config = dict(
    n_layer=8,
    d_model=320,
    n_experts=80,
    d_expert=64,
    activation='swiglu',
    moe_layers=[1, 2, 3, 4, 5, 6, 7],
    normalize_top_k=True,
    balance_loss=0.00543,
    balance_bias=False,
    vocab_size=32768,
    norm='rmsnorm',
    beta2=0.99,
    grad_clip=1.0,
    train_tokens=339800000,
    steps=10370,
)
Below are experts of layer 5 (counted from 0) of a mixture-of-experts language model. Rows are named router (the router's row for the expert), gate (a neuron's input weights, with its number), up (a neuron's input weights, with its number) and show model dimensions 80-159. Each number is 128 + 32 x the weight over its row's rms, rounded and kept within 0 to 255.
Before each expert's rows: a language model's description of what the expert responds to. This comes from a sample of Wikipedia text that the model never trained on.

# expert 12
Pieces of geographic, ethnic, political and institutional proper names, such as United States, Syrian, Infantry, Catholic, Holy Roman.
router [141 132 138 122 102 106 116 113 136 137  49 103 173 135 104  85  91 126 193 100 141 138 135 147 142 157 124 120 117 125 120 127 139  89 134 140 132 119 124 184 108 115 200  77 109  65 127 167 135 113 131 132  80 116 104 173 122 118 143 176 165 137 127 131 170 106 165  95  66 148 204 122 155 193 170 105 128 165  80  94]
gate0 [147 147 150 149 132 119 106 119 124 203 128 111 165 150  32  92 146 133 157  94 125 110 163 174 135 192  78 138 180 145 170  86 119  95  82 175 122 153  90 187 122  84 113  75  99 147 176 134  86 108 150  97 118 130 113 180 104  88 120 119 140 145 179 108 124  60 118 102 146 138 105  85 166 177 124 143 132 172  78 130]
up0 [137 133 127 148 148 117 117 135 126 138  59  69  78 174  86 145 102 140 205  58 155 128 140 140 127 158  83 144  98 162 121 120 191 164 124 158  76 116  72 131 193 105 104 103  68 132 195  79 153  94 130 120 134 175 132 169 131  82 161 162 121 139 147  85  99  81 109  68 147  80 115 111 127 120 150  97 131 167 139 127]
gate1 [134 103 159 135 150 116 121 148 135 138  57  98 149 120 135 129 123  86 127 135 129 130 139 120 114 160  95  86 133 154 134  69 111  71  95 142 107 107 130 191 149  98 165 211  93 157  93 131 119  85 113  99 103 106  83 157 148 142 153 109 136 160 122  67 178 145 161  82 154 185 141 186 105 172  92  83 111  57 163 131]
up1 [151 133  99 124 102 137  33 114 118  93  92  81 160 152  98 143 122 182 123 124 177 165 176 155 143 152 168 113 112 160  96 211 123 173 180 102 108 110  53 159 133  67 148 163  95  92 104 118 151 199 155 133 144 132 145 154 104 168  98 111 121 175 121 125 167 121 125 128 149 119 161 132 148 148 148  54 128 142 120 104]
gate2 [137 161 152 113 160 128 142 154  70  74  79  93 157  75 122 217 144 115 140 144 238 128 188  97 123 113 107 116 141 163 159  94 124 186 176 102 156 139 155 130 125 128 150 100 115 124 162 144 180  64  85 137 118  96 126 175 126 132 166  98 210 132  80 102 141 101  80 175 101 113  93 174 166 126 135 149 146 129 142 108]
up2 [ 92 146 138 106  81 103 105 132 171 135 154 124 134  48 117 123 108 167 100 164 204 144 146 113 141 146 143 114 108 164 118 119 173  58 162 120 134 130 162 148 139 101 152 237 107 111 151 129 114 224 143 145  98 159 125 146 156  80 114 109 128 100 191 117 136  98 169 157 131 144 169  98 171 162  96 114 155 126 135  98]
gate3 [103 156 122 160  89  78 117  96 126  72 120 135 143 130  94 159 159 174 139  97 108 149  73 105 141 137 140 173 152  69 116 148 146  91 106 134 147 151  94 165 113  96 170  66 152  26 146 127 134  72 163 135 119 114 109 146 113 175 130 112 194 121 110 157  85  58 127  99 118 102 137  61 150 140 118  97 229 136 156  97]
up3 [146 163 128 121 109 129  91 128 138 138 141 142 162 120  99 129 156 176 105 133 127 101 147  88 184 108 162  99 142 149 206 143  91 118 143 101  58 127 105 167 184 115 137 156 130 145 196 149 128  51  41 144 135 125 175 118 119 165 144 116  95 139 147 147 115 172 146 177 100 150  96 135 181 149 130  59 139  95 179  69]
gate4 [ 87 134 158 106 164 164 155 100 116 154 117 140 164  92 147 111 135 109 199 141 158 119 126 139 140 122 116 124 108 190 130  81 144 126 129 150 135  95  63 147 147 145  83 148 190 174 173 131 154  80 115 129 123  82 160 139 177 113 115 157 147  71  27  92 188 129 105 109 129 153 195 100 108 113 177 101  83 126  88 180]
up4 [166 161 123 179 127 126 112 125 158  76 130 125  98  95 154 151 147 155 155  97 120  71 152 157 118 126 121 141 149 110 112  75 133 103 122 134 158 135 119 162  92 190 107 130 122 148 151 122  93 141 121 112 146  89 136 180  91 133 140 163 145  51 122 109 132  94 143  86 159  75 139 148 158 100 183 109 123 174  89 179]
gate5 [118 109 114 161 170  80 103 156 125 162  97 110 182 132 172 135 126 136 195 111 133 119 118 125 156 132 105  77 132 112 174 190 186 160 122  75 133 105  63 142 182  62  88  87 159 120 140 138 124  80  42 115 123 116  88 168 147 129 180 122  60  86  80 102  95 113 125  98 117 100 128 164 142 116 172 117  91 118 119 107]
up5 [127 146 120 123 151 139 118 157 131 106 109 129  63 124  92  62 160 121  74 137 170 154 129 143  98 114  91 136 158 142  80 118 141 199 131 107 105 218 159 152  78  90 200 145 153  87 115 134 101 132 130 109 110  90 211 103 154 112 125 123 106  88 110 129 108 126 122 136 119 146 110 151  66 140 101 131 136 100 119 154]
gate6 [123 122 134  80 124 111 112 114 134 199  43 115 137  90 106 125 136 102 186  69 123 110 107 153 116 181 117 139  99 127 120 158  95 144 151 112  92 137 133 184 138 144 143 127  69 113 136 111 104 153  97 124 107 114 112  96  67 118 148 178 120 137 160 136 161  96 157 124 145 133 210  78 178 165 131 153 111 135 112 116]
up6 [ 99  98 133 113  99  78 137 163  34 162  96 153 168 167 125 161 129 143 170 166  71  87 155 204 158 135 108 129 134 141 115 147  88  67 134 129 115 138 121 142  86 116 137 143 102 128 100 113  25 155  49 104 132 128 128 132 109 169 216 156  53  75  72 100 147 101 160 110 162 117 193 129 125 126 145 132 150  93 147 169]
gate7 [116 129 153 147 108 109 137 145 131 158 114 134 101 100 147 141  79 117 167 145 118 155 129 185 132  72 119 172 126  93  55 143 105  86 134 172 119 114 145 174 146 157 112 116 148 154 134 127 158 150 119 117 134 130 135 131 138 110  51 193 143 127 145  99 167 121 161  66 191 115 136 148 161 172 147 166 125 147  83 125]
up7 [143 128 141 197 114 146  94 112 146 118  66 150 120 168  84 192 115 114 155 144 107 119 125 124 116 118 112 154  92 112 126 188 119 140 113 163 138  97 154 110 132 123 138 104 129 114 131 107 150 124  97 117 178 115 194 119 186 113 138 152 122  84 106 116 103 136 176 108 172  79 152 115 169 133 126 147 157 139 146 107]
gate8 [148 137  80 111  82 102 126 132 121  87 115 108 167 127 150 126  78 183 125 120 113 202 143  93 118 120 106 152 101  94 163 156 120 147  96  97 103 109 123 138  66 134 156  96 161   7 114 145 187 128 100 111 164 133 116  91 131 101  69 141 154 138  91 116 130  56 165  40 115  95  87 155 155 130 172 135 161 150 112  91]
up8 [139 158  99 188 152  86  41 136 145 129 115 139 151 125 175 121 131 142 104 110 141 163 160 115 151 182 108 118 101 111 114 140 122 161 118 168 104  96 151 100 150 113 179 117 138 147 130 104 119 126 153  91 138 165 136  76 155 124  99 208 166 111 153  92 142  98 150 123 117 137 110 159 161 188 110  92 112 123 107 145]
gate9 [175  96  99 128  72 160  30 112 146 148  91 118  91 147 145 150  98  84 125 132 108 134 135 127 142 105 138 177 108 181 131 188 134 147 196 144 163 104  93 120 134 127 118 117 128 118 158 109 103 114  91  88 103 136 153 108 160 148 159  71 175 108  98  92 147 112 115  91  99 139 164 133  97 128  99 104 123 172 110  96]
up9 [100 140 138 137 190 119 166 154 153 195 167 128 105 120 152 178 157 110 101 111 113 101 103  84  88 121  93  93 102 106 135 105 195 126 134 123 120 127 149 101 179 128 154 152 151 148  75  91  72 117 164  96 136 132 104  95 117 120  93  57  71 120 111 134 135 199  88 241 152 122  83  88 150 170 140 164 116 146 171 109]
gate10 [ 84 138 165 140 100  98  94 160 125 140 105 140 118 156  91 124 152 113 145 117 141  96 101 112 100  92 161 118 121 170 142  81 146 115 137 148 101 118  89 242 116 130 145 166 128  55  79 111 147 115 156  73  71 154 143 142 107 172 141 172 128 122 103 178 114  78 114 101 140 104 144 125 107 138  67 184 152 105  92  93]
up10 [100  80 121 114 186  98 148  99 126  98 149 111 136  52 135 183 174  78 129 116 133 176 151 144  93 121 108 140 144 131 120 134 162  76 176 141 152 110 183  46 145 127 100 108 149 165  64  87 113 130 161 114 170 120 184 114 141 120  98 118 134 117  89  95 131 153 143 134 121  89 135 119 139 155 113 124 130  93  83 115]
gate11 [157 115 185 171 111 172  74 125 113  71  86  38  95 154 135 144 125 168 155 175  86 174 128 130 149 174 135 127 191  95  48  99 121 150 118 134 136 102 198 113 144  77 146 149 139 126 148  95 184 134 145  61 115 117 115  73 144 138 163 129 157  97 127  65 149  87 173  51 140 119 159 110 138 144 119 182 112 149 144  56]
up11 [176  78  86 138 121 181 124  80 144 137 227 189 143 104 118  91 159 102 118 110 164  92 103  74  52 134 134 148 136  82  79  93  84 149 134 126 121 131 192 126 139 150 103 119 125 140  90 119 134 163  92  85 141 118  79  95  72 152 118 110 103 136 104 141 109 188 118 135 116 122  86  92 181 150 155 117 101 181 127 160]
gate12 [126  75 146 140  95 133 144 104 110 136  91 121 164 110 102 129 111 154  96  80  92 112 142 153  99 127 124  93 133 177 150  91 133 117 125 113 150 128 136 178 138 176 131 120 175  74 117 161 128 120 160  78 108 112 145 133 109 137 149 126  93  84 138 141 131 119 138 126  25 165 142 126 162 122 118 132 128 141 133 114]
up12 [110  83 105 143 144 100 181 130 115 171  56 169 182 121 128 135 116 113 125 100 113  94 171  83 168  84 123  38 151  73 180  77 120 134 101 149 118  98  99 140 117  94 113 109 113 206  62 130  98  97 122 142 116  73 156  80 154  93  77 141  95 161 148 125 130 107 181 102 134 122 170 134 131 109 159 170 136 130  82 179]
gate13 [115 154 169 133 128  90 140 123  90  98 118 105 122 137  83 182 149 103 147 131 138 151 109 157 152 143 144 130 146 118 133 141 107 106 127  46 150 162 150 179  99  85 174  57 145  43 109 161 182  97 116 140  91 130 199 136 144 122 116 127 140 124  56 114  97  89 123 126 125 135 147 175  94 180 127 133 148 214  85 119]
up13 [ 60  91 121 121 137 124 136  97 151 131 146 149 187  80 125 128  95 107 118 112 106 132 166 108  98 147  94 150 128 145 134 165 120 174  81 136  71 108 127 112  84  94 129 166  78 231  91 137  86 134 154  80 166 142  82  93 128 132 105 196 104 139 153 127 130 179  92 126 131 137  87  55 175 129 152 108 123 166 136 147]
gate14 [120 138 135 107 122 110  75 128 100 184 106 207 124 141 161 130 138 136 200 119 114  98  93 148 132  95 124 170  94 114 113 103 101 118  66 119 133 150 128 130  94 124 164 105 126 157 113 109  92 116 117 185 112 131 154 136  79 123 139  74 104  88 175 137 138  99 146 113 172  88  88 128 112 108 114 165 131 162 114 126]
up14 [157  77 169 172 123 159 152 197 103  91 139 137 154 114 192 131 182 178  58 135 150 133 147 105 106  95 121  94 143 129  83 155 129  70 140 140 152 176 114 153 129  93  75 142 140 127  75 162 133 116 148 173 153 156 100 196 115  82 152 100 115 169 178 145 134 166  69 130  98  95 102 146 166  93 138 124 129  85 114 136]
gate15 [125 174 180 154 118  66 181 135  90 169  92 130 174 149 139  99 119 149 158 103 173 129  75 187 188 116 145 139 114  87 163  71 101 135  66 153 149 107 118 157 144 115 155 103 119  76 115  79 182 163 158 156 142 197 126 169 136 118 110 116 133 135 132  98 122 104 137 159 136 120  83  99 105 165 216 106 115 117 135 157]
up15 [ 99 104 143 151  95 143 113 141 144  93 100 120 180 114 136 189 105 134  93 137  82 176  71 172 128 179 130 156 123 140  92 128  83 142 109 127 126 126  96 153 123  82 101 138 123 163 136 139  86 118 155 150 147  87 107 102 119  43  88  84 128 185 148 119 130 158 108 124 126  91 160 135 124 192 144 141  75 142 121 106]
gate16 [155 119 105 181 119 108 131 107 145 155 102 142 136 153  93 149  89 139 121  85 125  91 143 137 109 154  76 124 157 158  84  99 134 103 114 107 166 178 170 181 152 110 171 122 115 184  72 107 111 112 143 120  73 112 121 140 172 186 183 171 125 146 155 151 106 107 180 137 118 163 111 112 161 132 111 106 106 112 105 195]
up16 [113 119 150 136  95 142  90 123 120 144  84 133 178 140  88 133  97 152 126  53 130 122 128 138 147 156  97 135 202 165 100  94  86 105  95 127 125 157 141 140  80 100 125 133  85 121 100 139 109  77 161 122 102 133 144 187 140 123 136 139 113 134 115 147  96  72 149 126 113 148 162 106 145 161 127 153  74 153  82 135]
gate17 [ 67 153 122 178 123  97  84 113  39  70 115 111 135 182  76 135 193  87 135 200 128 144 171 135 131  96 105 141 119 110 158 129 128 124 176 110  71 137 119  97  68 150 109 129 184 100  84 136 112 106 145  84  89 125 124 167  82 124  95 148 102 134 107 115 103 101  99 129  93 146 154  94 111 103 119 130 135 155 140 143]
up17 [ 97  98 134  94  87 182 167 153 166 124 169 138 117  39 157  88  80 117  92 141 121 118 172 124  97 109  82 117  45 122 102 189  99 100 152 163 143 118 118  99 157 113  92 132 160 136  80  81 171 167 110 173 167 110 183 102 200  95 105 130 144 177 108 119 101 128 170 124 136  64 109 117 167 129 114 190 153 133 137 121]
gate18 [118 122 155 130  84 125 112 137 107 174 134  62 156  88  70  94  93 160 169  58  97 143 105 140 129 160 129  72 145  87 138 137 135 142  61 112 128 169 150 201  99 112  99 130 127 145 158 145  77 164 178  86 133 120 107 154 198 141 135 193 159 113 134 132 139 154 139 125  80 101 125  94 111 136 140 116 153 177  94 100]
up18 [106 112 115 155 116 104 134 118 166 110  69 143  77  97 143 114 205 121 130 185 160 101 109  95 124 120 100 161  92 210 153 108 117 130 144 106 150 172 127 171 103 107 175 133  96 184  96 125 160 105 111 107 150 140 162 116 110 123 177  15 113 117 115 105 137 102  66 166 156 147  97 139 116 100 146 124 102 105 119 191]
gate19 [101 121 184 120  34 122 110 173 159 156 117 113 144 121 115 124 105 176 157 147 108 139  74 163  88 165 151 147  99 117  60 122 125 134 112  99  94  94 102 187 134 117 162  91 121  94 144 162 144 142  82 119 143 118  73  83 122  88 112 200 198  55 128 136 135 180 145 112 100 115 134  94 154  75 139  84 161 147 139 131]
up19 [152 160 112 140 102 112 127 161 125 127 130  76 145  83  98 147 130 145 133  85 115 127  86 114  91 183 123 139 100 135  69 136 111 119 149  83 123 110 133 170  83 134 100 136 145  59 150 102  94 115 150 160 112 147 134 120 122 157 111 217 132  95 150  90 163 202 141 150 132 123 130  79 203 131 147 134  69 138 141  96]
gate20 [141 108 136 143  83 103 119 140  64 132 149 169  97 134 140  84 134 132 147 179 161  89 126 164 175  70 103 140  84 143 115 165 135 143 158 130 130 118 109 154 100 125 107  79 106 110  64 192 168 166  42 102 121 112 150  91 106 116 116 159 151 150 101 148  58 175  98 103 151 126 136 109 130 140 115 186 138 186 125 115]
up20 [138 150 109 174 182 148  87  65 123 127 152 127 133 161 139  80 111 123 122 122 149 126 161 110 100 110 155  76 134  58 128 125 113 149  79 118  51 175 158  68  99 104 123 144 147 158 192  92 119 126  99 129  38 161 128  66 101 139  95  75  51 159 150 128 152 163 117 107 152 143  91 109 107 160 139  89 134 135  83 118]
gate21 [135 161 134 130 102 114 118  88 164 131 100 115 109 108 136 132 109  95 145 103 137  88 146 140 128 171  59 135  71 161  86 145 135  98  89 173 132  98 190 140 154 204 169 125 106 119 111 145 142  93 142 146  29 111 118 144 124 132  90 147 123 136 162  96 178  95 147  77  90  76 175  86 136 223 127 103 210 177 144 118]
up21 [138 154 130 141 125 106 101 124 119 143  90  69 112  98 123 106 137  76 135  89 154 155 128 152 138 205 107 155  76 120  95 126 129 123 108 152 137 106 238 167 161 151 169 113  86 129 118 147 100 143 174 105  31 131 173 153 118 131 134 128 131 123 121  77 138 123 160 132  67  71 157 105 166 251  98  76 156 184 113 149]
gate22 [ 96 129 166 126 129 153  89 133  90 197 104 130  97 106 109  91 140 112 167 109  78 140 144 151 182 154 129 132 134 124 101  98 116  77 126 129  66 126 105 154  97 124 149 178  95 133 119 154 146 145 172 150 159 140 155 191 100  89 147 144 145 127 183 113 154 138 108 137 136 144 130  69 166 114 113 114 100 134  68  98]
up22 [129 132 154 136 141 169  80 182  68  77 137 129 102 166 112 134 109 139 115 122 130 164 111 118 123  58 153 131 162 122 100 114 168 127 206  92 110  81  97 106 128 131 161 110 131 111 115 159 140 150  81 127 154  40 186 122  48 159 192  97  95 175  75 169 112  80 101 112 142 106 166 151 104 106 162 128 154 131 122  86]
gate23 [ 89  90 186 114  82  83 119 200  98 144  82 130 118 147 129 122 104 173 148  72 151 108 135  87 107 186 147 118 112 117  90 130 131 115 165 105 160 138 139 143 160 113 178  99 115  50  97 117 142 120 101  94  72 146  68 167 111 114 126 169 211 109 141  90 194 169 112 105 110 150 152 161 104 197 101 107 133 116 110 115]
up23 [ 90 160 145 148 105 100 112 181 134 162  88 126 126 180 114 149 141  77 147  42 145 124 125 143 153 108 140 126  76 106 119  57  84 131 104 188 134 179  94 114 157 148  60 113 132 132 137 126  83 135  93 113  74 124 172 136 104  87 111 215 154 129 163 130 118 133 142 161 147 132 149 157  58 167 124  73 105 156 142 111]
gate24 [149 126  87  79 101 115 184  71 166  65 124 112 117  78 138 145 120 177 107  87 114 127 149 108 149 128  32 144 152  93 102 106  73 118 142 143 125  69  88 120 100 131 124 115 165 136  96 125 195 134 122 150 128 151 153 165 117 154 168  92 115 148 126 118 116 117 111 119 110 182  76 118 151  75 168 133 182 129 121 144]
up24 [179  82 128 171  66  83 126 112 155 153 115 121 133 125 177 150  56 211 109  98 131  92 120 137 149 153 100 170 154 109 137 139 142 150 137 177 137 137  33 120 121 137 111  93 114 109  86 129 143  83 119 123 111 191 159 166  89 126 143  86  67 145 144 108 118 153  97 176  97 150 119 127 119 132 152  66 139  88 125 115]
gate25 [115 163 126 123 106 148 176 138 101 148  87 132 117 113  48  26  42 156 127 133 146  70 184 143 161 140 108 161 110 168 153 141 164  97 150 147 166 139  96 132 110 146 134 144 127 100 143 194 110  81 100 130 112 126 131 175 122  80 170 190 176 116 122 119 128 100  77 112 117  94 120 151 179 128  93 139 118  89 153  93]
up25 [167 101 196 215 129 116 112 197 123  99 184 113 150 135 151 179 152 115  63 151 113 144 122 132  72  88  87 126  81 126  88 150 141 159 124 104 118 119 125 162 124  62 102 183 146 108 100 129 136 121  82  72 122 123 126 105 129 115 132  31 116 123 112 137 127 146 107 116 139  91 125 151 113 169 132 154 141 154 123 170]
gate26 [168  83 178 139 117 147 127 140 112  96 126  64 205 155 148 150 144 147 132  66 174 103 108 171 133 108  94 116 117 103 112  88 131 129 114 134 136 145 125 132 190 141 162 153  97  92 106 120 129  96  74 109 152 136  99 134 143 176 110  73 147  80 106 134 183 131 101  82  66 118 150 107 160 156 172 164 116 140 124 109]
up26 [151 126 158 113  94  98 107 129 141 127 111 137 163 139 155 115 125 110 132  48 106 106 190 161 152 132 133  84  85 123 102 132  81 100  94 136 131 135 143 148 138 145 157 133  28 110  81 124 105 162 109 100  80 130 108 133 161  90 121 122 168 145 153 137 160  81 119 134 129 155 147 118 156 196 103 132 172  96  48 130]
gate27 [147 125 138 124 105 102 120 103 149 151 139  75 151  97 116  87 148 117 151 127 142 146 134 130 124 121  82 159 111 146 153 160  84 141 107 157 122 136 100 140  98 117  91 144 126 145  54  82  96 135 142 105  66 105 153 130 120  92 134  61  97 191 146 143 167 117 174 133 155 106 109 107 173 137 132 153 123 151 145  84]
up27 [112 167 168 153  97  94 134 119  68 104 162 109 194 113  78 117 143 169 148  87 105 153 118 184 131 141 104  90 115  84 116 159 165 135 115 137  97 155  80  97 137 104 159 155  88 132 147 120 124 140 125 106  70 103 156 215 103 179 189  83 165 152 176 111  72 121 127 132  93 120 129 101 160 190 114 149  82 137 112 176]
gate28 [105 160 150 161 106 155 188 100 107 187 156 112 202 124 101 107  96 128 154  80 161 149 124  95 178  76 120 202 124 107 123 161 152 114 182  61 158  94  96 113  85 136 166 160 134 121  75 203 172 141 104 126 121 130  65 115 136  80 127 112 131  89 162 158 157 121 142  70 143 143 152  93 114 158 142 136 126 123 112 132]
up28 [141 158 183 147 142 147 136 131 101 101 192 123 112  89 101  91 179  78 212 109 178 151 150 113 159 122 156 210 118 161 104 137 110 150 131 116  65 143 154 107 107 136 115 137 121 103 103 146 182 111 148 158 101 174 144 117 123  24 116 118 110  57 119 174 133  63 116 146 102 151 125  80 119 157 176 146 204  98 152 136]
gate29 [198 100  77 120 100 145 105 202  92 160  99 112 213 147  88 121 125 170 112 148 104 156 125 181 222  93  99 142 143 166 134 160 144 100 105 131 170 138 161 174 116 140 124  77 100 162 100 130  64 191 151 122 218 143 126  88  91 129 109 139 132 158  72 150 156 120 152 153 167 149 117 202  99  95 162 142  85 143  83 112]
up29 [119 145 150 157 141 111 178 102  86 195 158  51 124 120 109 124 173 100 130 166  95 148 127 184 165 145 132 103  85 136 134 148 117 149 135 138 117 142  86 132 208 129 151 128  71 170 139 110 142 147 124 165  77 121 133 158 117 142 138 202 183 142 120 112  76 181 133 159 133  95 196 114 177 111 174 122 101 176 128  92]
gate30 [107 123 128 108 164 129  81 123  56  86  95 106 153 133  95 132 110 139 184 100  96  99 104 103 161 162 184 143 120 102  73 137 131  92 116 109 105  96 119  97  73 167 121 143 110 111 139 154 153 125 130 166  60 113 113 125 101  95  96 145 182 159 140 130 195 149  97 124 134 166 133 139 164 185 111  94  90 154 118 123]
up30 [104 178 118 128  70  65 119 137 116 134 122  93  83 125 167 141 159  99 202 135 106 123 104 149 140 161 167 179 113 151 114 129 129  99  64 114 168 127 127  92 110 119 114 137 118  70 159 142 134 140 142 151  51 151 114 129 169  77 129 133 163 141 132 116 122 123  89 111 144 137 170 160 147 112 112 158  74 211 124  97]
gate31 [134 101 189 132 125 120  29 124 101 160 114 133 158  98 143 163 146 109 166  70 118 182 106 130 106 128 103 126 127  81 153 196 113 110 149  58 124 148  98 114 142 149 162 102 125 146 126 147  80 135 158 106  81 138 149 173  82 180 147 164 155 146  87 147 205 106  88 179  53 140 186 109  93 105 145 123 157 166 155 113]
up31 [147 178  99 161 172 155 134 157 112 178 151 128 145 180 123 110 127 125 102  96 175 142  84  89 124 131 165 109 181 120 168 122 109 141 143  77 205 227 109 148  74 151 215 128 148 182 113 126 130  87 206 125 113 189 148 177  98 127  97 103 138 149 110 153 162 127 114 135  69 164  97 106 176 115 152 164 141 168 158 156]
gate32 [118 124  85 179  85 107 101 102  91  66  69 107  84  90 163  92  88  97 152 120  86 102 160 147 146 142 158 165  90  86 153 145 162  89  72 114 128 114 154 136 166 179  98  78 164 124  99  73  70 103  92 161 154 102 119 134 137  75 164 133  78  76 128 147 109 121 149 110 113  89 115 138 130 102 155 183  84 184  78 104]
up32 [129 180 112 103 159 119  89 105  89  94 127  80 144 114 112 131  97 127 164  71 133 189 120  89  90 146 147 111 163 145 159 149 135 121  99 157 133  90  58  97  57 113 126 122 141 143 126 151  98 107 139  92 156 148 127 175 172  72 148 152 142  96 136 139 171  85 143 139 145 170 156 159 180  94 121  39 157 126 163 124]
gate33 [126 138  70 136 134 107 106 187 123 137  39 107  98  66  93 135 116  98 157 134 140 124 143 102 174 144  72  59 114  84 168 150  87 157 167 134 154  97 175 150 113 193 143 121  71  99 128 171 140 120 135 138 112  93 120 168 141 183 123 159 186 151 166 170 137  95 133 128 106  99 147 151  84 168 104 147 159 123 145  97]
up33 [127 136  79  78 136 110  84 138 111 111  90  96  87  95 139 130 144 103 178 144  97 105 123  83 191 141  75 117 151  92 170 153 106 138 112 109 157 128 130 117  97 174 114 107  81  76 124 153 188 129 107 134 158 113 103 151 145 188 116 131 164 160 139 209 105 111 149 133 127  81 206 165 108 191 110 125 130 157 168  93]
gate34 [145 106 166 109 189  91 123  90 101 105 172 122  71 154  84  74 137 125 139 127 136 113 123 176 133 156 175  99 146  95 193  59 125 131 141 110 130 117 111 121 130 100 160 113 116 132 117 118 156 150  87 116 155 156 144 108 106 158 125  64 122  89 156  94 174  60 107 115 140 134 109 149 150 197  99 148 130 176 136 139]
up34 [139 119  93 116 145 112 120  91  85  64 138 118 166 175 146 119  91 107 151 171  83 148 137 136 171  87 113 137 118 125 109 185 136 133 175  96  81  97 127 132 148 101 116  97 145 102 111 111 130 167 164 135 176 100 151 114 135 123 159 179 155  80  44 138  77 165 137 178 127  95 120 141  98 140 149 118 115 119 175 128]
gate35 [110 117 185  48  90 104  83 124 123 146  58  99  63 124 153 133 141 108 148  96 136 140 138 135  88 124  81 137 109 138  76 176 127 141  59  69 160 107  99 153  43 167  98  55 162 143 120  96 153 145 140 109 118 172 112 103 134 131 134 144 133 109 118 172  77  92 119 145 118  96 134 160 178 139 125 163 164 136 119 111]
up35 [122 128  89 106 179  95 152 202  83 137 166 112 117 129 112 140  68 131  89 166 137  69 133 122 154 145 142  99  89  98 121  72 102 140 125  90 114 129 157  96 113 132 149 147 222 106  98 113 152  66 125 116 185  45  96 159  75  62 102 168  94 182 157  74 129 157 196 161 125 204 132  85 126 100 118 157 159 147 149 164]
gate36 [169 116 180  71 130  92 109 123 133 147 107 117 109 177 170 140 126  61 131  57 118 173 126 171 201 105 111 136 180 172 111  37 137 168 152 143  98  58 136 156 122  77 124 107  60  71 132 133 126 188 157 147 160 138  97 166 121 113 149 155 132 126 125 168 103 183 118 154 113 121 126 136 132 149 180 131 139 196 114 148]
up36 [143 138 115 129 157 165 137 141  79  15 127 169 135 122 104 112 116 121 128 178 135 125 148  87 148 107 122 137 160  68 159 128 112 159 107 141  75 141 174 133 154  89 113 141 202 108 135 168 217  65 138 157 152 188  88 153 138  85 153 152 143 159 110  88 106 144 118 150 139 125 110 171 158  93 179 112 172 143 119 102]
gate37 [152 114 150 167 125 138  90 130 146 184 109 116  72 161 163  89  99 133 141  85 125 150  86 115 167 189 120 127 109  79 155 184 170  98 225 153  87 119 156 178  87 102 172 135  54  88 167 104  76 155 112 165  72 163 172 125 116 137 132 183 159 141 115 132 116 181 152 111 106 145 161 142 132 160 117  90 115 124 140 113]
up37 [155 108 140 134 104 116 105 129 139 168  84 121 120 108 110  98 122 139 134  96 146 144 108  99 194 141 136 126 133  86 132 164 158 104 193 107 109 137 151 165 101 123 200 119  69  35 210 143 124 148 109 177 107 179 113 173 121  74 118 120 127 189 103 118 106 133 149 151  44 142 179 134 138 206 106 113 119 132 170 115]
gate38 [133 124 118 111 119  84  65 151 104 124 136 133 132  93 115 111  69 116 132 115 124 183  89 145 130 132 108 141 111 144  85 147 127  83 172 182 192 141 179 166 146 119 108 143 112  23 151 107 144 155 107  89 102 134 137 152 148 107 157 113 160 137 159 179  99 122  84 162  86 109 140 108 130 141 151  84 132 133 174  32]
up38 [117 107 118 123 133 156 101 164 130 122 161 147 215 120 100 172  97 155 125  76 172 165 147 125  82 115 115 137 119 129 114 170 104  84 153  97  91 129 111 144  94 111 143 115 177 131 125  76  67 126  74 119 158 101 141 143 130 134 136 108  92 156  60 155 188 140 119 140  83 164 140 135 129 126 170  96 168 136 127 143]
gate39 [195 146 111 120 109 140 131 121 113 185  49 161 162 121  84 106  80 136 215 103  69 109 114 146 135 148 125 147 126 108 111 109 126 107  75 125 133 159 124 143 116  85 179 103 120 124 171 150 224 151  71 142 100 151 149 106 118 144 124 137 183 161 177 160 107 109 132  52  76 167 140 111 121 142 177 113 131 139 144 132]
up39 [143  92 127 155 159 109 112 131 159 127 154 119 175 176 128  53 116 159 178 169 111 151 154 120 171 130 161 153 116 139 158 112  67 138 155 132 141 193 135 112 179 135 126 187 106  95 166 119 113 108 118 129  85 117 136 127 151  62 136 159 103 112 154 116 172 112 157 129 139  95 140 115 125 179 105  96 175 145  96 106]
gate40 [ 56 104 150 109 108 112 164 159  97 136 159 107 161 122 175 116 109 121 124 183 122 149 127  85 135 153 178  60 139  98 105  95 159 142 123 143 137  80  96 113 111 112 167  86 103 147 210  79 128 123  91  91 197 136 140 143  86 148 111 151 144 112  64  70  84  94  59 149 131  76 217 148 149 121 128 135 143 105 100  55]
up40 [116 164 125 114 115 138 111 201 139 106  97 122  89  95 138 165 112 106 140  92  90 135 146  70 102 152 159  94  81 144 126 154  96 142 111  75  80 122 131 136  98 160 153 164 147 168 149 139 213 117 128 138 153 125 125 113 158 126 127 154 161 127 165 164 166 135 115 118 176 135  92  83 117 176 121 176 209 129 167 125]
gate41 [167 136 180 162 124  88 189 111 110 187  69  99 134 116 189 156 164 111 176  99 148 116 108 138  99 156 110 100 111  27 113 139  60  67 149  98 121  98 145 135 132 130  79 144 107 156 187 129 153  97 181  91 137 143 123 112 141 120  48 184 176  96  67 111 181 172 166 130 144 201 161 109 100  83 141 124 133 114 134 133]
up41 [131 151  93 111 131 171 108 166 130 125 127 137 158 123  76  90 106 162  50  84 110 155 171 148  79 114  76 130 135 135  57 135 177 100  80 173 176 120  98 113 113 113  56 130 142 135  90  83 140 181  78 125 116 111 120 130 113 110 171 142 125  76  93 118 104 131 115 188 100 144 103 156  84 101 157  72 107 115 130 144]
gate42 [156  83 105 113 117  53 140 120 185 171  71 154 140 179 122 108 123 173 149 100 138 128  95 142 132 159 165 153 128 146 152 149 106 104 147 121 126 120 103 145 119 191 152  95  95 103  42  94 117 118 143  74 104 141  84 197 105 139  95 136 118 159 120 112  93 143  88 140 118 155 124 126 151 113 102 148 118  69  76 125]
up42 [169 126 128 136  76 134 116 107  87 127  84 126 132 118 102 113 124 146 125  84  42 144  63 145 142 147 115  69 146 138 155  96 141 145 144 112 122 160 149 138 147 161 155  98 118 130 111 107 127 115 123 162  98 144 142 161  86  63 121 179 111 106 194 120 154 124  85 136 156 149 221 120 128 202  93  92 102 142 133 109]